Below are experts of layer 17 (counted from 0) of a mixture-of-experts language model. Rows are named up (a neuron's input weights, with its number) and show model dimensions 0-191. Each number is 128 + 32 x the weight over its row's rms, rounded and kept within 0 to 255. Numbers have three digits each.
Before each expert's rows: a language model's description of what the expert responds to. This comes from a sample of Wikipedia text that the model never trained on.

# expert 51
Description: Capital first pieces and inner syllables of foreign personal and place names, such as Belić, Chiu, Badjie, Pichit, Chattanooga.
up2:161120190146122188133167078115119158115169149128159091154131099119158172069159078084123160126167064101164112104162096157139053121105112135125171133150164149154112136208132115084122142151144179098102164129160076125156193124127130144131104157141102135154179124079134069129130149170148104081145164077142103099139049182139073164113106089143120153149124145197136107121127131091157133137088157183172095131130166143116104127152089124077118071102135191115110089181097135093138107122167124114133165085082163128177097156107148092101132180098158108131115120046131083154202137134129092122
up3:122103120180179081117085101130109138133190070149093147130141127114166187109060169044123128125083131194080117103197093115111089152110133166119152128130066163167091117154191118084108060114110104076117140165164087160168112197183099178130141118123111167177165167104103137107179147175127093185179137114148118153109103110104122134144155148129144184151052131132084050122125195106111108104138118165119178127135159139094193177118147140111148139150111130105159114122142104109140074143160153138121173114107169160134141122145123088131162148115157120144121104066132089119171097136128165111
up4:196130071098209087089144105113116135151112123153112068096124117142176119163141103097163117078119083128125115131121059098154115154135090134132101127180179132132099111142137169170130145080133096127151159112210084079157117059111091129070095156142090121087162127072181091124153139075167180115111170122114149154156142136096170115188172136139138168151136174097118102148122103156104154148145184132127133172185133139088093124096099147127116058130092157169130135077143112092093192154134100094163163148172088141141159138117107164122153168104147104120141101032126111194158178112114126126
up5:171135094116150193194137139126168117153126141109076135156096105144178131074174122127157140142164148094070082130110111163127112156086094078164153144126104173154141091174180118162079108083146126124130080108136157128135085107121163153137096148147124129124168041152131135102154127115134177162149144108089087166123100170087165100124117152151080123144069142050110092114136126131200118155070140138064091124171120127103139111191146080098177119091146111068128133134104123156139122174144134168110117066171113129158161128167107132109162193159136115185155225115073057136151118109109146143
up6:100078145126126114115131124084085153117205120151111186128094153138172208147179126141129144142092129111157133099172081150114102118107088117186136149130165155116101067108157107092101145120122072076132107115100123157091131141161131165170111100124124088210189164125106095173129116064127168148160183141172121134145111121140148169136120182133123138120090091089127121098158121146097140113139135171144085087126167113126164130128157127167093106132107105074094078067071084096122166176159139118120194156179112104179152156135109049116119233107173133170165125128113078130165173131176122122
up7:176076117142166182154180140127184109116137075155108152095142143154136136135142143143158118122094133156111127062147125097148107140082123159119160192144109160161079131154134143103141101062179049135076070115104145129094077101108126074199185106106091132112138085108146098115111122151133088115163095132094143060157122130103163169124151151105183088157082139137193126071143171110143175191053138154066106118154103147137163117088130149142134119113147157137097107085123127129109151154084208150097112165150105132202113078125126110128104150072158133119121097110144148090171196106120098169
up8:161101149123112102127143128125115185174155124151107083091123087136156186176133121163177113108124146138108117093139115105087123108135096122103132115104220159107188112136133137094085181122103116082149141107167155105139186134147141183119090119150106154150193088151088119137099128140144119127117095154127149119099157078151132137116184110081154178123098158119078164094155152087108068116134076086069094111094155141162134141144127114183150098143087160137091104033091138150127115145079140170120135131139116120187130152183132152110156194143202094085180213076091053113177149110161112103
up9:237177153143114186110176191144064127173098128156120154139147095153095126170092093100136116137139088156101120097137096088120071100097146192168158178125148150147102116178113092125078179112171110147081081144108120122180146145121145100099127159116090170102146116132182084190127110203171156161155135135124143153180169069082158132137154124116095149147078159152117131101109152107153099143115146167088161131079116132106142103119091124117150159135147131140090123114069136016167080105112158131141106156132085158135068104093125105109128177107156117146135125116151093091140193116090121091

# expert 22
Description: Separators, commas and prepositions right before a name in lists, tables and prose, often Asian names, such as | Tang, - Madan, and Mewar.
up2:146162181176126155163103099126125093150140156124121131133157164113163133099032162082097150124110099128150132172119095142086161119131124135184100079122129138145114157053133162200113101121159160113092168124167133098109164146100172116121050135137112105121117118178162077101115160144061158131153090129130111075084130096134144143075105150176087104178103075149124110136161146140144088114104112105160110135186140174121145117084156104083149129151157182133138190033154181118072125187129159129172113161107158174127092150107187159063143130168076163193094102165131153135141134107145138135
up3:136136136158101130114154154126105154120132160148169124080123162118101125172129097122120136113143071151105119150112169120126139175181151131100083107063155184142184178110089122109092199149122097154174141129131133221105121124129114105058119175177122075124152181153143151123134148166100101170083070141148126122127147059182144163116126114128134163107192164113174167153102163109108149083079090107211155152100070123143071105165095172142146089080085054097159122052139142144175101116131140105074117084125132154101123130109155092137177123146067150133123102108123148118081107127171102168
up4:116113126128173098116150131171122064131178124132142161096107142147138108117096154151059089138138207070103119131133091165129120101155094162186102116138160130141150102156137203121088175138121186141126107092195072128110145117163103140095141088171083093120088125103160178125105070089107136161129091093144122135147137114127168073099138140159164166164129134110143122141147080101194225131184147113168058161086209089141176091127091133141082160115104144070108140073106109134121163119119101142127127162123127102187128147104145153106138149172076167056136098143082117158142110177138114150
up5:135158183094121135103090059176136133161123175159145145098155076132160165156120113112085114106137117145144148136107171157094095121128170184102173178188047081116096139104114096128170160137129149159179154118104187133141171110094118100108145099134171113125142152091099099137167133103074118169161184152128107147070145164096130121144105156086120131128080152058071095105135140119165110098129193126130163116137075193139099094139166138172118135090139103131167105114083106096117170095104151204153151085188137106128216124112131192111123121189066127146136139128198147129139164129111169113
up6:128160169122159142163111092055121119116174126113132082097114127129089134133118149133176095159113130153123178105178149179173131119138104116181077164116130160137137134117086117194139140098116146135132098196150099159090103158083241112109147144156107119066060128161116088139137114129128115094139119178081120135138095158168122115137112173120099086146137109131116133136156118168111101091181142165111149113117160108176164075114153147162182073101102193142213123132108164157082130096111099157086143108127041168165156107177097118115161154130131077152183040135155081144131113094104092153
up7:137091131162135197097124073164131066139121156115087113154125185152182175123139131169083082173101135210099221107148107134089145144174142128129160107086109158108108118105093147124057167108159145152136138161164139048132137112179079157160174086154138072097130159132143134085120138113092125140131102122110127109073184090117166151111121088101154108152112107144148123150073093096173103104156187117105132056087135113085162153088150140093144140114062138156182118159069193113130145126110146111160139115089137080101152169118161126097125149138148102122197130127156112174092074105137160151
up8:127179227187172146120120074152129091118140133116138137139095065164149195111161096123123154131118107152146129126187116120120124076093127123140083115125105185157109081152111191158126121120106120151160181157098193057142140115103105108102182171170168095108106156101135124159137094167127151173121071091170129138081108163085050091128112130102121147145174126118102104127072093141150123108157152140125125147123123161179122066135160144120108156175105110163124152118165138093166069114118132025194114149134175128117166089101153145120121158181139146160074119120153169103073116095188138107
up9:142139161109143104163156194136104145127187120162099118096061135114127126146126185158134103121112164127132158161107179110127172160121136089182077106067129094108155174149110121105086155148131144108107087085173094186191112188172096143147115149143170127184143113176173134116104156122123126166107161118128175167132118108189156162103103127133139200087140131068135138071146122093161122138141133140147125134152090119085168117194096177103132119107072087142161112136136144144171197151143096190088122109113068115146150143149170172102150071163048117111182096129105152131143052148098075108

# expert 10
Description: Single capital-letter word starts, mostly F, P, R, J, opening headings, names or parentheses, as in P|olitical, R|eturning, F|ernie, (R).
up1:105144088138153164069091166133135083168145116117114129124109099163148199134160186168120113083133146073180125098188100095152132102161116138096085155079091138159194102168199112101160192161144121131182144129154117101160121129111117131142107056159122143121127140103141107140111130136135112158118136044131083086168146084140089136116108131199155152139187182136163143134080114149141110122130172135150119161080110150125086089167125095154120106202135143160096095129083111148130118137105112087082088116149163106096113091098131058119122170116063154126207066095136102165068161146161177115
up2:164105201155178125150080172142135123123106126110127140165110164122199176083128128136116112140115148107090097152146156103177121105140128148145125157140146101129170091113117128103129180067098100138099159096128173162112079138145103104164172126196157162154147095127192151131128106084099096111123172121117137087166080120171133178081133131139120177087145110149124087171078131176126163144059139164184110104118169151115149090164115117133087109135083065112171198145021137120147057115153116118109092161177120122059090116122171167134137206079135095154184099139156103120146102120103124118
up3:091159120188145089147140196177143088090103103135095103133104125129135173090151162127040138121147131145127075104128148119140145102106112151102118123100122108111094078112126139056181124103184070162137117219111182109097126132112139151177138165101117170130128137180141154171100112082147131076110156086135151162059120071125116102067126166123082091114113140171125150119135126124092133098204058076141167144119131133109127136171150174117130082116147168168118133135060124111136049113105142139173132123113132161082161168133073103143131132183111090209133155123124127192081164098108125111
up4:105116104154204111154076160169113157135070156215123128140113070094124119096125109103112153168137179137151072151153116143148113159114145111119126150116165128124153128108106101085133153125115198068165178154165070142102138189094130174092101173126087153182150178139175129128084088135132115117117147022113187116110108109160140102105143090145067119081127100094152132110131091121154138160146104136094110145094124117117143098158163003128111129105174095104138089127109091120101040169130112117078132074129129121146178149126099080131138124173143112131150058102107152127142131136152119098
up5:140108104142117188108123106101097130128136125131175186138143183176140185130104085135088127085217158195136165134171154198128135106131121160146132134153114117112141118119095164149105116066136089055156140165139205124025168068139138096148078100138131176064160120102148091181115092148102132144151118076078153130133172128117114115094093162125123119108126108118140155159082115147120149090154166104152124141189185119135170141093126096090100120126093152129105169179102162127131103169150140102157103140174139195109149114109115142180116125110114071115109131152070167137103083091186158070
up6:202097148132173148140129085091191191113091184151116139089103163102111159111135156132084164152115164160096151144116124150113085075133117121158092154140186113147160151130130173121148089158079071157119072160115143146113134140142108154091138105106142075156097143122144059123114117131085099139143120129094055203120130118100111050083086121121122133126055137119069141144119150117171119043133073111109079099106204129164118172120129093125118105097143125193095107170114213089131150126141115142133088054115078136150088173126145131160125190086136125119156134136140155131130134145138181175
up7:129113140163114160088155128051112196168095107150146154134150147117156185138139118174116169156104132145137148136139036174161132073071131165118144153157094164140090117194154111083137093203137153117125123137095128103142143184194082128138149141149170131132140093165137164109054115094123103133113081107162149163164131117101131173090103163135055112164126096135141158188154149108161182094079181164149105153135105195123120135159208125095146135165105090083080097119130088146108126160101102098133182149112104153143167161141086155125151127107132084121114151130101128180083183128126083183
up8:126191036206086170135155170148153154129152150102139131104086109103130182144179134114150126131073139087153161186149157170109103146089157125131145124162093190151180117153093117084109105145141140169122136134157148157170144143131110145103165150120095137123073100102109168158145111139106113100186134112137100105157148051091153143084117201107134107144113087182124118165157085138129128125098131205077134129126086098179111145116104184159139091175142145154095101137146053084205140118113167188080161142133100130102121170184091147125129105165132095074115188106126120135078137139090169115

# expert 33
Description: Starts of capitalized place, country and sports-club names in football and athletics text, such as Norway, Norwich, Sheffield, United States.
up0:152119092134148121145139137129185160113140158185171056152088130141117142106204111105178099112077110134138127064162149089117099111135060096161133180123165182129122098136121150104135104132114144161082128136138148067118150168148139118105106094089107118142074086150143123101146119114037102161111168166117151109146190108108064140083165143146115093111141086134133072106153158116112165122067186148088133136160146140098159189146147163087159132159101095105130158129123136165160143086066207190144096115146149130101104074184111144068141118133138110074106078054132136173124106095139110073
up1:152142121156166112130162092193149117126153112118109158189115115116141208150172107112076189098145153130117097133151177124156116148152107051115083159211117100078128104159141098145166117135119170123173191175091117130190135097159127112120162114121162159134138143157116162126102105146077117151135138169097152126116148186129149187132129108172078127120130123074155136144153131090151193149117154131125092120069118174055116127111127141118145145147110160103119058145076098105058092129077126078112055175112074096092068065156141156146109116105125181107162122126092110127129141073099087077
up2:180133195110127132155130122148121173117095108125114107147093141085089132175167121171154192128135180176143138104131103098163124125072161168118143160195142139094148168121172153130107111145110145125158200158127158166077181145094118112146198210126154145082119196134141104107144080142140085083173123162125147120160139087119122165144135166129091129102160076063101065064136167093134090055105135105162123201191107098089105099127109114127115139089130101134123203096078098159107128135128118133158114154109078120111152141108145186107144108166170155186132090108082082098128151131112138109
up3:147105122182113103156115087174137130142111129092108114158063059115097094130190144144096166146160197098104158175115155114115116183100142108071190144134161114095124146122137113091158135061082106076150160235073121169183112086164096135136168162201123124130139155152146119082153119134153091099114086173152136123105172108116167100104070108120132133124170063083116059142121109121147131115106139133164147133143115202062126095141161140169153125116116115086134112134091104187056120136180119090105087116109090137115102132103145182127146121101121096145122151146135130141160153145162170054
up4:132137162178183198127142136115145169131130182107095095190097146121184099148085089084169162202098117143091167113143145148071072146181191112120113128125080122144145142087110129099157143095172136137126125121210116132121136094101158185171180155113078129083124083139118146188099154082080110065094099159126127148122140103128123135154171105098180115142077127087149061162142154140113111129090132157073182145061117087109120114130087128144162129153135141108159100162129129178100071072133165193134077145109156108124151125096137125097090144207107109131135115142107134139077152170123112087
up5:161082107164106188138147147149132081088141126109146108156128102127156162090122102182156137135134197090141139150123054114124123109132133100115077149152118138152103152126180168114121101107177110127101165175112188167127087145145081169094119158091068122198128129086140154081190177136102104142113143136138076059185102161117142125174130144063134176089149132114096130103116156125194119157113159112106084100150109110133174170130157137115228163124135183135123154163123081151113122128125134153140137075107128167161156217122169143116135167074183146095200138088103106164129160127122149066
up6:175082126123113116149091131133105172147145134119107176173161145153190125131107154091135120159100109121156111119140098126184081140091129171077130109127150084101186118107130157106135158107105121131149186071131070168082119101110133180097181132219128157150123116121088110083147112138146137078113078077054074153143131093156151141179107101103117133169108118059068097124186110119104131137085098108081118115090177222107086124132135139111163132126043129085153164101117097167147110108102162195121103170151140123081157142102209113122116136106101122142139163143166105135155077101091099098
up7:130109146097100050148097135083164120110177126083141148145098136101118093091130117131178136143141153194196154134139149064139114132158138131150110104205138121132155172145149115149144092133120087111149099124117148150178129113088162097146148139202073183133161136158116099112163153198121094083115106104092155145168154074172095140179100107189115159107161131109128181100102142099143218114128135150114131110156104133082174075173129128170134062131138109111098197147138169137063136157092173168170057142174165143133145090124141180156132116117138185149165127122089165076163135134104096095

# expert 63
Description: Words describing location and routes in geography and railway articles, such as located, station, railway, north, Road, and verbs like runs through.
up0:133130219169162118127071085136136152127155116049105116172102089111113131122137094155117122093156123194097158150111159077155089052191065169135119149146167146162085153097081101158123149147104112120170159169133102135135161167137179112113162081099155141084136096140122083115133170109126125110166168106065127082126163118092107132144141162144148115190161082093099158086095121075121119106174203123155118138114090091113131139162177135119156101159091140081089101102080065124132066164192137149107170114173112175134120088108067165085097142121142134130121138142166085104144183124123129101
up1:091176176100103150111149106115110146111139096139126130200126175167105130196102161198134084098120101160144162172187171142120120105083102144161107175198125223118097144151133150138151120104115127152185089100094200123104103155081133134114065174126188134128054149147158140138104147106108144136082100112185100110170102076077111105156115126103125108123185121128084172142125117142160189091108132197150117159113171086102108147121099131089120170125092149130191138092070154162187172112131131123160130127094164134140119099127158142087122136097173117149131142098095104167105076115094182148
up2:089123189118092143128113133033133048200122103109095135135128106185112125139123196112123089159091146112084103188150141165143154122121097165110138134105241088152107147108107141067203172110109192155094164082142114126150187160122120083085114131165109094120158066108107136133131145203176135114187122127190142096130088136153106104163142215160131122145143079128146116144106148155186152102166151139140133126145141140119101159123128138085142126173185158119176143117165109164165153136161135144131153142127099110153128153101138182146120117167131114155133092195129099144139116116115083174
up3:099117127185126120131104082145149103186120165120075177079101056109144143144176160108114098124157181176087101140112127122117065114143131150161121209122098109154187146157132119124178141210126135129147133173168180131158142105161088114148120110131079177111085113125144098080119076141136130226073157205171124142142120113110123110116097114105059120127186121125126145178136064122109138148152134161162175152079098135049174085122154138119186160101173124120105098119106112146119153154180175100142135176116137141092081121141123104173158105154137093158151102095139156151126103104152159073
up4:147130170148208079111103126152142101128161104085133157175166135099203152121124099140164166118103117073093073111109113128181081084095158120189158176176109123194130154178112134074175140123142076155159185178148132115061130076116098130149112125086056167135130155086164182110118157119108132180132138116100108139130131135083109118126174178101127091121137125108143066120153164107096127168129117079094098126122115106075143079108131178113110156180129147149137111128179076099098118094100156067102202138119141155102110146153153151156157104159181119173163160073097112105122123190123160143
up5:131146130161095251094117097088201202136173126125102067145140134145154114151145163147156133174076124141103136104111117098093145073096129178119153081110130158149069088112143107116171087096169102178127072166086175076138132153098158105046125152129110145081147122132130154095164122140074103122125123121104128124183123100133111128174067102167135070148151048097076122141093117117129115095146140155162162144140167094100133186097167117098125120125115106142168128082176152138128152181084120120130182122131120145173078139150153196134128133131118188110176124160095122103168160087126111149
up6:097164093098159161135145144148104122125130128104122146129106102133104151132093091127105138144092176169155100143112102092122122114115148140115136103133195137083094150172087179049103211133131151155135135168129119230183142109152101124093196114145071205147084126103128066180127114131141089149119110095137110175088122203097189124119160098155183103125148125132065146134102129150168063112113140148160083150098186101088084130101122160078173178128143143111118119173175157088143138128102128123144174055140127101115108130154145168159135129156162105115124112110133129142208140109212122083
up7:162170138099156142130188128155149109165118078096152135076139072168126073151117112140141069094207107124121100116149104174102107057185121090183127130122085133069127114114143099184131121165122086103105158126149096175194173164119161124100151118142088053164104121177071132105151085112146148147179106139093161134156156048080176127095133154103102142178146197113130134152164163083134115174144174128131114150119131173125103106070123156191155153159104143112139149130164097175151143159150176115141131169108106158116137153105062132108165099128094127159143146159162106160097073111104153186

# expert 9
Description: Capital or lowercase C beginning a name or word, often after a parenthesis or the, such as Coca-Cola, Coventry, Czech, Democratic.
up0:116130116131049138152125163095105166115146158136099175114122126103147158177191105086173178168153157187124144115150140148176178139125152066102148105151167110171168142136126129183065181151090082190152160174133152184094096139133104106112172089116124126112104100113077146107055112161162108092083105152096134132105158118095186132145126176097139154090156203127132117121144102159102123097124165118146159162147183125135133166113145134127151057132085109160144171103208113100172079147097117142171156172131117127099167134095052132111220110146112137168119086114114147082148142154138142091
up1:160172112168160140136098118181141086120083136131127145128160199113145099161133102172103078116171119145142145124126141139131120184174086117122139150091146108051127101112177126129183148136124095190180087206103125115109145108173107224129120137111105149099117149117132177108108147081152063129186122121121098116142193086160164144113073081119151138111100155106125141123190069113147127142121138178120091118116143107103149135105074098142096123126090131194093091160087141159136070130168121113093068148063159135143137115130149132150131179087089075132196137133172157096160184130120124042
up2:101140225126118100145038146143146110122156139152146112150048149146140138106092141171165153110102145163150153121136144149115132139144126117135142164073149126145151135134122130167173216125086128135153221146148105068103116167192175173184105140178128104104151149079114136082126155162155122119142151120068113166139134083151079126106082134155180112159102063134076160155118066131143197093126114118178128150113175110122214115133102060157164097149169141110141097149100092121168198125092135098133118107127128108114112162122140100118147120126133104105133107145187139164196096105086155139
up3:102159119183121166188159105123129098119104163143130123121084146090139197088197130106076192103144131106132144140141154149161138140159116113076151156085094057095085116118146128104134126077115090153172079201137112128108100127113134151133153150146069058077058190142153133156080076156150141156165068111103123111111137108160151132142114168125096173117129160102124103134132112183178143136155119176086152147107156096078193122128191144075104103135091121130160170108136127130080102133142142105131088105083083105143140076146079037076170104159130125095157185105143120083128149166141111135
up4:120081110133173099116152139145140099120145140147167078144087125192165098107089122100144174105111132173126024107180125125162072164095158160070159173124099135129114152055158103123067134150142139121167055132165111117170168136116167172148120167130135131155166119104108167159106151090021155148128139093080133157108110177082104122150167087132136168139157125102127065138141147154113175140112092137176092092153120091102200118140156136121149149156175142133085107118124176202132096144143159118116145163143111151094115068107128089177082132127107170123116123166181150179163145158077098127
up5:130163115083113179126156124116101134155085128104123101078085112154085117146155093112094144145043152108150151113144128122103166086131128138119133138124154172150114145178131089134030120156099112180228163133118151159109085133179082177196099138146131116088113107098140100139087099161167120064152115112147182137139054112178126161104119141165131111197149162117151190174127127164156136119103174068156091179207149046165118134121158125102117101150103128114152132119070113143144089114044158138095128123127116087151161075127110135145116115096116077080090099154100137128122136130137141163
up6:133130152117077118185123177102126122083138129121104117161104111138161128084137177143174195107096153168165150173104073189158117166128098107123137151090134145082113091082108115111129132068100117125111079088221186133101086125101071193092175083171139138139121162121136086149116140134067133166168117197128095132110127097054149096091112121104208152105077092151083115128082119127146121122126160182142147161118162145098112103078133079087129094106108171103110100156139095152150107161095109133126102110176140102115108143167163088122127133123176144111156054127163171167128090130097056156
up7:133166100109098059146177098086077127114177105122110119117183122176125194124152165170108120104180152097106141072106106095168155107065119119110128155155155148089146175152142131142163096132136181100073139130164121077191085120158073153070150126099113150130175111144105086165072092095090171148133150107140085172133148155102146113073126122119145174133168183142117168103177076153167121104171159113140155157139056184192151110144144162115128121113123152114130121156117101122121093102122115159106093085104140119125079093199072126131177062051152140101133099098155115103155097078152132154

# expert 16
Description: Digits, spaces, dashes, colons and periods inside numbers, years, page ranges, times and coordinates, such as 1|992, 42–43, 3:08, 51.445.
up2:124156179134127138146150165113175128137108106152114191128124104132126154141179116127093164149141096125120147147180103097089061194131143132142087042100150079108071151167141136128098136146151143173138132117140153139099113090088046145132154132147145151094105082158134123164155137179092116118186156083157130174176095162178114141140125087104187160112145127135129119125152146086151140117129162111133156093079123145122175116044104101100079080177190163119110123114128060144094157189155094146109092045175106179133174078218149120126158166102078126087113108159110149168147136125130151138
up3:130099143184167082140161135090104145126171087106076080109060139078070097116159127165161141122148120117144137120127132149138177138076139165113150117086187158182132096215129076131109119129161185148104091183137101142118127090121157112126053167153135137118131105110173150111113164168121107129125154110146108139106144204194134154137096139118106106126144171158211164169164144088143114111123104126136123077103147134139141138104092127181146130079031095104157117096144076184085115112200137090177172147163142124169131113145116160147122169148115097122133138099166114137163213094135109187
up4:161127066116122130109138091107134150155168220100071137156159159134123149126120066119136191139111123164129099116109108127094140141118140124112140141132114134162092103167125150193124122099147124101164167084210096112132122093137079171121183094104127132184162156148114119131126159150147109070107145137103134156078127097082142127093147151118144140131135154186125104095169152141167139086140152151072109144195146038095091134129136111118134096141140196120143138138111114121222166112128137065058135087138133184155083149108099125125115065112071084052137091072188067109092139087116103130
up5:131144130132092157150073155099108112111116130151120153130170170090108085165165134061158171129137138126095069158126211106129119131103102098111107085107107111160136057111117080080087098184123151128110175162135113127163178174108069177083114195147104093109143106119150104122111121120143142152120120092180150131098146193178080141100116131130124161085146069176146097180119161098153087150218161112103139083109133121139119087097111099185111144131115132077188151114116094101173109137146145164148145071137202135150154065095137146180101118114165151113118184146111169143179164141114190112
up6:135099105153125120205052180095131147079141136121122136181084158136079082170135143186141175122120122100060123086133174118108149084086147122114098062086128150151143126174154070083134159124191142174102101107155136191114119122094154119162152163154129158135090090101110097146038060075067118123090139144150130099176138103110169166105126124148146138098107135164159149147130080080194114122122115140103169143112121096152116145112116160161158111108160127186136134048130102108105139112138174141141138102105049184124156156181133119167123154137097164168153150149138106157156107123094097064
up7:151105070101107157074170141130099121070160065110144101136139161113097129169094109140129174126148089102143151093145157117102134083090156141160073186122135144144090084187147087142143121069164134132077107199126118126140121137104160097096127118149120164152101110123158147144143106170144119146104105149136150141149153152130173152100093163110140153082174169124140178185122068142183177176176097112131118171097101180093148182146126116095141087072130182193160106079052182082122101124096118106157186154082146132134107161164114164193163215125076111131072118103128145146133157141125118158
up8:165147135164197104136142186150117117066137178162091177117164157186073128067152150112096117155113118111144099176125097130128099142138131101141117153171157143118119116110168140145154110146149165084129116201134178069107121125049056108127102153158159178078163087162125132169152180158155134127158150127161143108087129164147137205083146111121102168182153167078119133158162141121110153124167168138154122135136084143176177143118109144112114124165175103110106080137158143115117130151143054120127141090162117154132159187061150132146172113136097139162109073133108139147035188158178148085
up9:153147129168106134142144132164146166166162189113113209162160094144151128143179153127152155162161108072126125181118099142114125077105157084145125087091122119099120130147143105144033107135157141177133130138156048139139153165123053101126126125125115075122111105102184138180152163142166082130145097079098047129156104172101117071102099131101136137114157130150116084173104061204145064094157168150082137114135140127121182121110124130121098184133139135171131116123185115127112118129176132135092082063188066156155093108164159134159124188136132129047102115168146156144111117107155132131

# expert 43
Description: Single capital letters starting personal or club names, often Slavic, Turkish or Asian, in lists and sports tables: K, J, G, B.
up2:193159159104101098146148118106097109109175140164190117108102105125147099122217148101208085127114144126175098089120162113079138201120147104154145124115149145150144199111098100121092122149104164176125197107185135162158133118156157111153139120160121108140156132183113170154146176103135127172066176129171117186124126146110090164152153114088124134107232148144132136163159165102161178137106175111166151141102090157113116141149123130120111109161110153145119127126139119162140095108094143152115150156152054173140087106065117129112154100199097113145121129193161080096160102123073060080
up3:201093111169133099098111149079083162123162152139082143138122146123149096112091122126163075134080196151101202180131105155078084183128091168100137066109179116112118167179171102150163101095139146164129104217141093093176139119147084115202137148096155108129130124139144103104081127175077195121093134140148087110100089128130152147132155126111091164144108145068142156114159171122100157138151067116171151178125167123138111136160083127118140115060075127189128144140090102120126098112156124130136128102141101172131109128135143085174189200150123158156140147093116169134073121076115104087
up4:129105137131203127130133098073165124185136156112114109157149112193104150073156156124178122149167103168126128157154045165140118082186167111094112155137125088128146120208086124138106156145148159132172141146159127089105099154156150156206122059107125078114150102174131177174149121108092110189069063172104135122110136155130087139133175143087110183132133131082124086154096077143079133130082095115128166167130158169179102099169140154122177154111118117103112137095119117118196167119127152087144109153148100138106084147090096131115155147136150133120178069128128217160096130071126094101
up5:191121124195128139105092141066148048173105123115140113124110169112105141167185086103142093092191161164167162163110178100130125112112111085146191147148079138104125173168158114160120135169085096108159142150128169136177070125101094128089155189155149142123080128140118139077107115144131084115116131126111166173145142133161180160157125138090056156083164134103097161118130169159143108092110163159129152081140189109128164153164150217143084098123059153168153067134113130112110127115122169107140101123129168162140114068166141218183160139155094131142134128061152140102136140138141128131
up6:144149143117151179170129091090150185099127124169112113130084191147088109080100190144133138076178122137167074070172182132126103169128187138098155110140101115125144172176076106148157111091135195126069126150086141194154092132158147110162108153140145154148150113084126118116146198150141173154158123099140133161140118172148136142093118114166147082099093119169135175189176193125124128157104161165142139163095125135130144128105119117161125073156164090101163129128140111160121136120127100140055200182113087088114115123115166095169111179135090057164166145093127189173121148134120062089
up7:127142121146146105110145117136110213147135148087130145144112106155133115141136121084150117176164155120104124147088075178148053123130068120120065103084158142163075088182064155111108098114136101142092178140087088115184100175153141107083077113181121131115114152109117168092128170154133155160161217127114120054132097142103092151138115122119103098172113157116097154152154133158132110151126117143137136037130163145144163028199127093119154124117087162104127084127107109144108122168126136130109088088175058129169110125103104127136132110140099114073096061101172138131110087129106049169
up8:111139136133149104092172148075158154102075115182153153074104170091147149106142123146076160144128164144161089151139097199145136127125142176135174132130125141102161118181119145134145107085143105098137114084115069134132126123102156121147079185154097173141097143124114150182140113141067173157140142149136184106097088174121137193035125138163130150172151127112172124112147113110102132134139106113093136114149169149187131100094154073152041143087156167101208079080152142063124144164148167109127149128122098084163048115101138169176112113117140071176086178125157135163121130083070155121
up9:156145146119164165151163125185161140072121065101081124068101177103070120148160043158116113152091107145136109173127136184144086106112105151147119136131126156116140134103160122150173166114092098117120120136117147133161194144159109148094172165102079209083115156106112065144109155159126135076141105108162169074183190126126176169163135076176095121153122107132118129083177155139167164070115163114123146181138155097123175080103136127128105142114106109139149167158129127149186138083159106103064059088133169104131090134153144154158139172188146119137156152144134087116078113062146076140